Weights of a small mixture-of-experts language model, trained from scratch on English Wikipedia: 124M parameters, 2 picks a token.
Below are experts of layer 3 (counted from 0) of a mixture-of-experts language model. Rows are named router (the router's row for the expert), gate (a neuron's input weights, with its number), up (a neuron's input weights, with its number) and show model dimensions 32-63. Each number is 128 + 32 x the weight over its row's rms, rounded and kept within 0 to 255. Numbers have three digits each.
After each expert's rows: "comes after" lists some tokens at least twice as common just before its tokens as in all text. This comes from a sample of Wikipedia text that the model never trained on. Tokens count by the router's weight.

# expert 0
router:114103110166148117099076057044124142064156132089110132066087131107163096133132122108074150125191
gate0:113128091144093141130146119131142149183125127164094125170117147151171133143113166109140157174161
up0:106140144120099151069102095127170125169149133139164133147140120186160102146144133148109166211101
gate1:109212125160176184146147120161135172104105151066114134085111127132065182127044163087131151140070
up1:128062119117105158083105127116146100069220113156125134176162131158145094122134142163159126117182
gate2:165145082136126152090095150111096162120129157083127154123163099126170132107116190228137122083112
up2:112120133131133152154161109145123163092083154173103118121153146164109121096187139159106053123141
gate3:109127158185144097203115112097091075144116119139131122133057116105113151070102098135170086176140
up3:086121150154163103206159096144122126152093150172129147074087177086113089093185104123116094124173
gate4:143118141115190106118099087105112184092140133165177154096152112106127143125188107122114165122156
up4:129126142166132092140098138123130117198052132177119115138099129143154175120078113112142143095133
gate5:077123155122077181138174126158117127123199113106200100138177156170117110182130155122150125129131
up5:096101160134087190094145092154137156127231113090189112165155181137104127190125147155136112111143
gate6:124163103108122125114086094114147140090211178134149125175107148127135183147122108124099033123086
up6:127091204137158182118111144154166145212052177138127155140148110138083121092111139125170212072166
gate7:147135127110110083085147143141118079165126110159115125136143086125126119129114111072097107117177
up7:086145088172174176089142101176180184133120071148157135180146093139201073159152096098140122139103
gate8:102166205126141104164117122113084134114066154115115129104101098073147089147108195081165115128125
up8:086133105061130119118144127130058188070060126125150147129129086139108108151108107121144112176142
gate9:116178166185082151122055122094153145152157124170106115179164118058132120122089114096160163058107
up9:180088090121119064153171160156106117120059099103157120076117153163124178200149127128158069124118
comes after: ".", "\n", "==", " U", " ==", "==="

# expert 13
router:095157122101142155148169115148139134118094108152114190116090129117152169129152109063096101154129
gate0:104133108154127136108178123170143157130135144124112115098107142130156104164121103084184109087163
up0:146124136154089141137153089137102095078120167091121135131205154096179134145089126139197098126100
gate1:127146165157144117130121141117108101153167196100150142172091067166133089118156107154155163130119
up1:162151127159083132170157143163134187081137119086138069109194148130121153131163130164105097137103
gate2:157125170168145083181186127107109109090079116126141133133148099168149152166151132090045102172067
up2:186097186151120102161188119139132091057115204130136120116131069141188131131125100084172124132079
gate3:113069107117096136182063107141158107154134112200071159142066137170129141140093088108147101143106
up3:168099125096117169096127133097106091139141124143142120097134161139115142126191054177092106091129
gate4:123195117163092102198194099152161147122199129140103128162095157100104214159082164170228144130084
up4:158146148151081153157142114144112199129152136136113106093097164082129206169081190147190116121122
gate5:074183099102150107164122096102139120114130123103129110116119106101150087115166097118149136099103
up5:134072121063097087125152106115160111171095148097126137145143113078161138128159146145126103111137
gate6:199156099134129104118186102119107096103174177113116133095180160116173142148100092147207085065184
up6:103049150105161152113069129135174125173077091160156082126100163102121143083097169112087187126129
gate7:095104083121161134129168103134211108123117157140120140117108192062160170141146125142162105087110
up7:101076113147152169097197112123176086116187148123130145079113139056149155118156093114112100114167
gate8:116135101092107102107187084120117091144139120182161107120104155117142196137093133073103090151142
up8:168128128141164103161081158133169138157112123076134136163145123110147118145158109154139099069105
gate9:140150111115127171086114125106060117131126124108142095081127122121142141126130172178125089106150
up9:110170096150132046176144131148135119135089168099133126155108098073167166147115070114184170119101
comes after: "-", " (", " is", ")", ":", " /"

# expert 11
router:080129197095115158114114125149135135113113114102149157101186159141178097093192128173140135161126
gate0:185138142173144135155124159148126161085119138123189145111097090082131095133188077145199135137152
up0:169139118165159112169153179132149114151089165145116141195143120124070151168149134167115107106190
gate1:112029162071137133095163163125166130162087095139111139139127143102150157177173183133138160174063
up1:176192098130059153221143101115081177078142174175146131168078157128173091165098126087133093128152
gate2:119143157106086136129144121109135137169147155201140122153123148136071132111135098198175089127121
up2:124121111086176147092189130149081173093093095088079131078138110135131109094118160103082137102146
gate3:145096171053109143118078160110117138141092086128059140138119208113105064201122095100146103092109
up3:140146101175116109122181101142159161070105143093166127130178117151132141047131111134106098153140
gate4:082095187136176109118179091101155082118092122094140144168138165150135113120126172100098033089114
up4:105117134112093086147116160136109154080214090126125115115088150124115114090140086095112142098116
gate5:154172152136126150113163109122202107126142114161122122162082143123140170126159112185111204204186
up5:123144147122128121097115118144138089113140104128158135180108150126138102145136103147132151089178
gate6:100126142152113108137165127131152104150074077097139127132165115116131150142148166111150088092163
up6:118117137118199146151091132164182154078121112116135114140093113107117090074129196148175108140194
gate7:147154137092097166109130136124146136173184165126135147204145090152169139100135177113077184113142
up7:075121133121127155120114126110056141177158215122155124158107088101081170142148138097128104070190
gate8:171122076171173136137140102127114148153134158133148125115089093127132086093105134135082105120136
up8:142109124099130061115102149157159085123044101116131127186154150143130060121125086153187135171109
gate9:099085178144101166086141146069134132083088155152169121080128114185106147142166102124109161101148
up9:109120126059076095201147108157170112132048141087138149130134138172073113123121089089161106177160
comes after: " |", "|", "us", "a", " species", " ="

# expert 14
router:069085123120151149140109135151102165127144102166132131139190129128133136139140146162150104130141
gate0:039040160062145100170166111160126103125103152148096127097099111176082137116079157140123130102140
up0:038136140157104127121110118122139096158058126106090130132086164147113116075110196141102137101161
gate1:066070126115085126122159114130112136174133150134181113185111148078116107177111179117102113127094
up1:061100158168111112117198099120131171135137153111177108149156150121133162157086108141098070126068
gate2:181135115119073088133052125162151064168182193169173099132161117124141151147157128120118156156114
up2:071096110099167084153105128120125157128127132125143105172137137116138122144170155141159117092169
gate3:091141126153171119127174097180189181123186127149137114119124146058141132086154144069141099092165
up3:114139149119145197079126117144180163160108110135123142096147120147098164123132164171107134141180
gate4:145098072076156144145206130104069175151188123127122133075079076129097104145115182176162170159087
up4:080164094147161196137152145129092177074136113086116143109105066095199109123121175159116124178130
gate5:171108099161144150069110121132112166200109113162118184153097104224149139133143172103132189131128
up5:139133089105132137117110108146057155144181148128090138167101080172185176160160162124148134115143
gate6:117194136116136113102184109142037156038084140149118141116072119132158152120167095181162112057166
up6:158101075126131134179096143114169118151120114111100122158138118100112166171119114068071121114103
gate7:117102076194138121128116097160089118085130148093115167115126155142114179136154140080158102191131
up7:161096064101156101164091124126104154079130129144128147163077089126129221133126178071138151165107
gate8:103092174134122133164103144148108138103109138086141112150095118207115155155109138120085105107114
up8:203144094160095109106149126065075095144172118122101101102141129106155164137150089182193148163097
gate9:094080131061093093134112173168039131161053117154084134106112094124172157128139125151101095141141
up9:150169098141121105120136142130164120157099101165173140152150167186121065152205090099160163195127
comes after: " the", " a", " The", " his", " an", "The"

# expert 17
router:202096157165055183152171138125089140065104157106091185177166167075065090146157131138173075090105
gate0:092112133137087145169169105135123099173134145173128128113189091109129126135095115169119047088131
up0:073125142163136150097128140112129087159098139143106140099126114155121129118130151128171170097140
gate1:120111090160119125125087140171120085153132164142100125097184111127095137160130109156155127117202
up1:127155096137123168154148106156114115135101152148117139143134114050167120122123122106090123179126
gate2:099128140036111123126144114119145180116146175059145133133173110136126076136138155095119152143128
up2:135079143058110158111189136138167186138160179079148119101174136146169060191146136111099136128127
gate3:153144100105061111151156118150161129152168075110143155135188123178070169114146090091161127120116
up3:161141128112126121118128102119105145116217116123084119163152125093213125085191075136087092171161
gate4:141106143143094143130094149098068118114102085170125141055129122128168156111077138079132057113113
up4:112159142151107209138107122163103146135139097127098161124156191081153100176125147093098104072178
gate5:158121158156135133113118137134177090051128111111134112112061138125157144084136136109126121157171
up5:136188154116095165121122105109093130202152102122128129163122112112096085164087173078107155140131
gate6:157149156126111106151190119121128110166172198144119142103185108140172163117115086164175088098161
up6:136090120097125152126139124089155142090123106128175122196088125127129110157130182073047168138116
gate7:139146135090083101110120113138096144161122085159116120139198159137092114151132128089071135130153
up7:061072086173133120089116140097149135226179146098127128117118141106119094094143125135091184032158
gate8:154166173158079115115101105128093126165125081161068175156136155061086114148107105165133158141147
up8:149194199132076118124198151131108154141150119158103158117082167097137144158133094151109182182194
gate9:084099082134079164167122107112187107173111137152101171162118131107158110133054121115121111036120
up9:091145104106127134200110090082111124154158106160137131155114139141145116149097152105198138025199
comes after: " of", " in", " to", " on", " from", " at"

# expert 10
router:143123102099178126131125154135117122127047181047100176091105119142144159095135153123133169141178
gate0:126062185097054113082140143112124135148190146119092138188126101143137101068139195162141106088144
up0:126106176121054148069133149162155139148168115112115142198183090152194125078114159161159090117129
gate1:154171162152147168081052095183106119161163154096099100152094179092154156154142098097205068115130
up1:161144157165106131136096146134112086138180161068115107107138109125128155141157119105088119178092
gate2:131099158085128102150167140135131066109107122130126124115110135081125141115101165149102141128093
up2:080141205101109112119105137101098093140122096166147121109131116121166143112128113145101146159127
gate3:161145145077086134128161111116180154085098081074063110110201157161090104065186090137152073167171
up3:156142158076134115080118106148151105128137089073121116101144153154067132083150102139110066117184
gate4:125145152125139127119161109154183100128115122132116127137088145140097098116094131104115056132172
up4:140136129128105117199095145098088180170117140155145129094103150117182104110081106144129137079152
gate5:153161121120146171170136128097148129155102119123179151141130147133106135087169108115102128068106
up5:054135149218132099113065119103152153122093109166120126166068108128157091132108148164117115149120
gate6:117139101092113170098110142108091127145173132108113119184096147114204116155131140164118093117186
up6:117154107212141147153085136161151088096117066117082143121124146177084079114151149168124107218098
gate7:112105113125093122122117137131112144078137140131116160077143130160175127146120124095116123080108
up7:131124082117094144106120116108122146101114100105142169092144145142161126161130122125133122121137
gate8:094152149137154156168174100128143120158149154154104129130167078117076128119116128152133110158162
up8:077098140142114170107136144123124125189091143096134130121146111103157077105119161183082146160099
gate9:086066176125114134109136137150148209129171127113141159164190124068104043165059122127124166123136
up9:123088147125121117109159142131164209153179088103121115136181107107134103207087098099143157158125
comes after: "\n", "|", " ", ")", " Win", " MF"

# expert 4
router:155147168173183157164040135156107091131148102068184205099172128101147174140181075127168109118154
gate0:153112167091084144155114123094174143178138137082138151055149132154142135159202164121136132174120
up0:119094203151100158141158120088164167135125166128096112051116121100105094119133120147111128132194
gate1:094167145170110105103121124122149172112105131151096135102114123110114118107086122122128141148152
up1:172080082107139145103192116175116135132120147116173105124194135154175115116115158089128095096129
gate2:135154151146103098159120121077145159168091104118155127124111108096108152140110094085100113120123
up2:104147144122082210102130149130130138130123114152147107112184093110096192154071055104151111132113
gate3:151083095163080116185144135187078151156156119095081118149145156132085115168150140154137122110116
up3:174198154139093135108119117134079121108123163132156106143116145170031142110079135120090115145172
gate4:118173185132107108114089167175130110133155146140073125087109127130124181125079172113149116107220
up4:127142159154150101115171107086100181152037127138128148132174130141113106113104122165116104139108
gate5:127168173198083077044104129107099176072130152136067140108095047153086109125110114151136146130124
up5:099103109083123131231180143119149121161133148133161092117167188097165165152139139135105115056136
gate6:075113143194099114143148093185089178113132152139145157145086118092110127172182159115147121100095
up6:178163103076134132084109151094120132107057115092087080073159177146119099107072093093114157115171
gate7:135116111121129175157078146136088166125158126169124135096082126092125184104175197147125122141150
up7:143186171113184179089194091144126213110095130081110147113106130092083097141111191182132111165122
gate8:163125143097113139187097105111172107105174133106149128104225126125126185128124081120048114114127
up8:152090124071092101128170116067167116130123132138141135118114125135092135183127138167117103089093
gate9:137138161138145121114068117106155139189122124045101130094144114087207160077110043151200145101110
up9:113198162091136113147197132139108155114097106169154113121126098079139093179169117126121095127107
comes after: " |", ")", "\"", " =", "---|---|---|---|", " ("

# expert 16
router:045125076172161141160152140138124084218155138153155128126112073127109145081100075163139116128129
gate0:123148110088109083164126143156136119206091144131102143120101122107168118146097137102175147141117
up0:110118154185136172085115119094074157096153137123148103133180134132083072152159105177129116201115
gate1:155092129191141130061106116164098113063150101122096155077203156148187107158157127092098126133168
up1:109167139108091116167169155135128141167062134150178123189088134058130170088105131157122107174058
gate2:085122122156148133126148127140140124181160118145110135145125170137114110146150167111149139159154
up2:181146125102134111129085119138121150095092122103137108116141124119119158099150143143121100099124
gate3:113142072104108089084172123165153128171161197123111117080136166153126083136066188190176143082085
up3:078114162100115153125172087117130091170125140159116134133058105124147126142109094135102129127092
gate4:129136104173201091130151160120132097064133125087158129081120099100106172079092081109152071096115
up4:145116150138125042179152149135188161082076182089178139112135075052084202172123115134145055153092
gate5:116158112177140128111112111114127099161159095154091117142125072120147127120137230141141024141156
up5:135119123019131126127130162149126156128134153153129133166123137135070128133103152088131165082178
gate6:128076086150133111184178122157073133124170120150074134123193121131164095145181125122129153158117
up6:129107117120157119176120118143077118143167086134067160113138111146157162150115162118095157140162
gate7:159090112120180143144152144143067122148165185139060143147149162087114207115147159128185076156155
up7:126119148157103105080154142155075114132132103218088157135092150068155075158133175054111102159173
gate8:098101112185150095126117126163119177144060143166107141174090131095077179127092174170151044118181
up8:112123101132138123155125139138098080140170129123124140132153114111178123144077135108148217089156
gate9:161109151100159136169117112144119105152087086147199137120121195143206146086155110103103150098157
up9:102078113069095142102072107129112129158113174131125122163141116163093084138123126103094151125100
comes after: " in", " of", " In", "In", " on", " to"